{
  "activation": "swiglu",
  "router_score": "softmax",
  "balance_bias": true,
  "init_std_router": 0.0123,
  "lr_router": 0.000765,
  "vocab_size": 8192,
  "norm_eps": 1e-05,
  "tie_embeddings": false,
  "lr": 0.00337,
  "batch_tokens": 262144,
  "train_tokens": 822800000,
  "dataset": "wikipedia_en"
}
Below are experts of layer 5 (counted from 0) of a mixture-of-experts language model. Rows are named router (the router's row for the expert), gate (a neuron's input weights, with its number), up (a neuron's input weights, with its number) and show model dimensions 0-255. Each number is 500 + 25 x the weight over its row's rms, rounded and kept within 0 to 999. Numbers have three digits each.
Before each expert's rows: a language model's description of what the expert responds to. This comes from a sample of Wikipedia text that the model never trained on.

# expert 19
Accented letters in names
router:526498513534520486524505496495506499525514532503481472476523479475470506510510554512511505504453471536482480471498497502493521516543526504478509505589538494494540496520499504502542558476505444500477509494517485500492541486536475514470479512562515525475507519504518492494516491500521530538516531506535485512437499505536514518509478530466470495516495512533508532479451534474487515543502494485520504535520533511459481563537511511477530487516514474523495483545498484538501447511501493517476494493498501469493507440445499483535522523451504496494454478520550505506449508464488485484498468501509464488520523522493514460504482485466477526531490469473505502487530486479500537523492549450460518512478458481482524504494507470471479504521496500462518496480514504485503463476504466
gate0:479492493525479475496530498506509538514490498537527441495495490540456469505526492506468488526477501530515529467493489487468504521510537503483510527505473494495470476498491541490468511466537478450487540485502525526513492497505468515494509517497495503517480455518472528567517519512455548546530489531511506506491529506508523472477522498520506495470463514523477533499534480447496489474542505532495495521491535544484500479532517499518516502448510455485533497524487441491476511503459545470509493477509482519514549495481490464492527465475502503497482556466514485551491526498481520479479508561514517500489491544450505443479523484519499506465503554488522476481499517503515490473470482491490468518456511506502451478488527464527519496496533472559503476505516493494535502470459505
up0:497491488502473502482445494516495518522475521535482544564503506484495501450503481556528480533479508466521531506507510499534512482455465519524515469536490515503532469529538494463553502532512523508520508534477510478506501546481523466497482491474529508450552498484509475479485503442487444499497488471484505492492519443473504538528471488517485487527480537502473490491523565476445498481497473502489534463491487491507526502503472502478532471524457513506481515520527516488488496520535504467501497529487526538472515524538534517464487506502508525492517522487486512482461483540527483477551472498460516491504473485489489544547499512529501500494533451510513487479490515516453490516502452495508486543502520500473508516552548493496505504472451522487458520491471515503512510505484538

# expert 2
Prepositions after verbs
router:538473498521530538501522512518469471474501537491519481476529455483477498490555523480508503493502509520496474528530501494494524513550488457561497494517492487477529522506481496550506500517513506540463459491511478474509536518495479545502481510478521522523567521479513465492505513500481487527545506557510495544459489517544527511487512496477456443515559477493490516526488512485470515518480466505507514491476472509499453521511460485466503487517505509518471545514498489505514477534515453505481501472450441474474546491498507481498490525490524545480491512526509534502496527496520500524531479535465491441489519471520517500511494502499462487507471501505534493452523518509519506453487492487477516508480462442467513458493531496502469551538508544459477519495496493483512499495484481
gate2:540508538518486507499496507506467489511475510493523465518536492455518480516472509502516476433513472528551482485529502512531552486516466451506509459464490486497524508517481513477509475457482515482481547508494502461517524489497432515483465492494475492504518499514507490533510514496462520540470503504491444517473526481452483473488495487502488506499476482472503482492481481512481475524501538525510517477519456509483474554540543485488528532531507531460531526472505518513501497451497492530527493515499480512491465486471492530507516552521528511527512520492499499514514532477502505483515558496465445444487535509511498534493483507418519488476464476541473486534522477543445527499525511458527499510488495501520523504534532476521499510511512489497497509499526506549486509468539475
up2:503538466501465510485499484515526544481490494505520472481521483440503466506497480511491500481506518511544538487507498511515515506508483482513497472515464466505526538457473504502476499479477497487484596511485449501490526488474450529538485522520509505511489522489491526500524485498494488503460536545480489519487497501496488472513496482502547530475454468450474509512535542509540504538511511505502495458445531522527500475510510489492504531503528494471490562515522520495511483487514516514490476535488527502474446505489492514490518470537468520527516530471526512525489536465514493477533537489474500505450523523495537515504525503443490478474505523508507482458453432527504528553540538479504501524465477446496554483521522476474488507465521486484507472475516511514477510493493491

# expert 17
Foreign name word pieces
router:538491481525526515513527489482503502494521503552500466497517498479484546517502548500519528527454500541484497480507489502473448505553493477492507519518486473502521523481456490526521518481499495506500486495499487496482519456527529507455453505515542527506522505523529470501470471484479507525505551535551467520506495508533460479481462532476506503487528513531489496507490511467503485516502489479518517530466531519516510548539512519512502480500521497508448491518513494515536483463504514526450490498499471497485520448459519499525487542466546496492426455551535494504474498449501402523507500478504462476504524555484500462538465487510479536514454475474520521502484494487501514470496521480498500516479467539521497493497518494461485510499513502488505510497522475475488486502553474
gate0:476481546514468520515503479487495485524524518538440493507508519494497507508530467474506512521544506546494501503485492489479495466447483502521515507500490484470550525488494528517490502529477519529507508481493480530501517498558456534518494474517497504483515502498492548519481486521490467523521519530468504500555452485507482475522491537508486529466522500439494476502482544519506452431514514539506480490467505472504496494494515467481479481498515497493475507495495501527547469476443506495494496529477549496479516518489518477543487530487524498498430483489495494496501516506528473511515508418501527520465545514481571541482482508460501548513533534495491482478474498500462488540462479502521498535478510515515477494513529470477453489515537509490494509502501465455461514492541496
up0:469514466514492472501489442513492475513478499538500448520445493485541482461465523542494500536537490461486465544484481496470529446497500488512488455548508491518528510498500460489503514535429501513454479539532480508485498491506509506520496549475510493515533479526483457532492540532526469490463487529505520492520481472514517508513502534505496495537497476541509510508484451522503544503509496495454486493481522507542524499488491500523500501447512526508462483563495535472521525504564477498501489500510496493506484553535483484508495514494475494521521497477470521494491524532463487496549497535477455504527501507533465474482503483522476531483468539502512454511503525479475531531469523458491471519503515515513486530491455525521509532524504492474473499503487503519495480461543484

# expert 1
Prepositions after verbs
router:522485494531511517514515521480494486468490548513532504484532438476505496526523550497541468493499486507493489520485526505447480514497504491537510510506499456490539516477480499551539486494504497512464470525516460472490531492498496539479517495487520532480527504464485501499488508491473489490524523499493455521492515515521534495487489511470461449517534494552492535519475507482462534510501494505514545479498521494500452495500431521503516461514507507531469514489484508492523475544532441517499496469474479520452553488476513489487486541497519545497483516528522554505479507494510488544526487569505462469476508480496544487481510506536485505522468493494524508434530547481484539479457505476452528491505482440503523490488504504502456523537487519455487513495491487490500478519475499
gate2:511503551524499465462522492512473522523524484502452466501514532511505496529488487457544471537474504509543537541491480497475426528464509594508488487477484513499541483513474516493516538524489508479490495471513496486498506497483500529511500515515547488555519489541490495493492524514522474524505479468516502506517470527453490530498514492517522498498495542491519543499516534480493540482501497491481502501522492500473507509494480516528462532514489497459501509483490493492486464468517514485520507491528538501483497526463521471462484472516464512445490484484490475531506536494471525494486513525478507500498552449457516481502483470529516453517485509548496492516486442467506482443516466536503455494447494487514531509458542525448535483472536493537486493532501503517512503481484489
up2:496461498464505518431504542537504503503512478477555490510478541498480473492501538528486466480486554534483537518483505518468479491501497531514480492498504513522515498544514483504529492531529452504550472474505523490495514542506490518511538522469551489537507489510511515485525530524451520525471537501501473461491481506493484464480552515502460536486503528500495565536489504501482562441504515489512480513481430502536476521454486468501498491492500491467479538486477496527485534490531525494513488474442518466455490522484500473469465524518476519473503477457475496480512491519531518499483510525506516504494526505498530511504493460520499457537487500532470469534515484474485482511524506506503540459521490452529486480506463505538535512507514487512500500478487442485500505487500483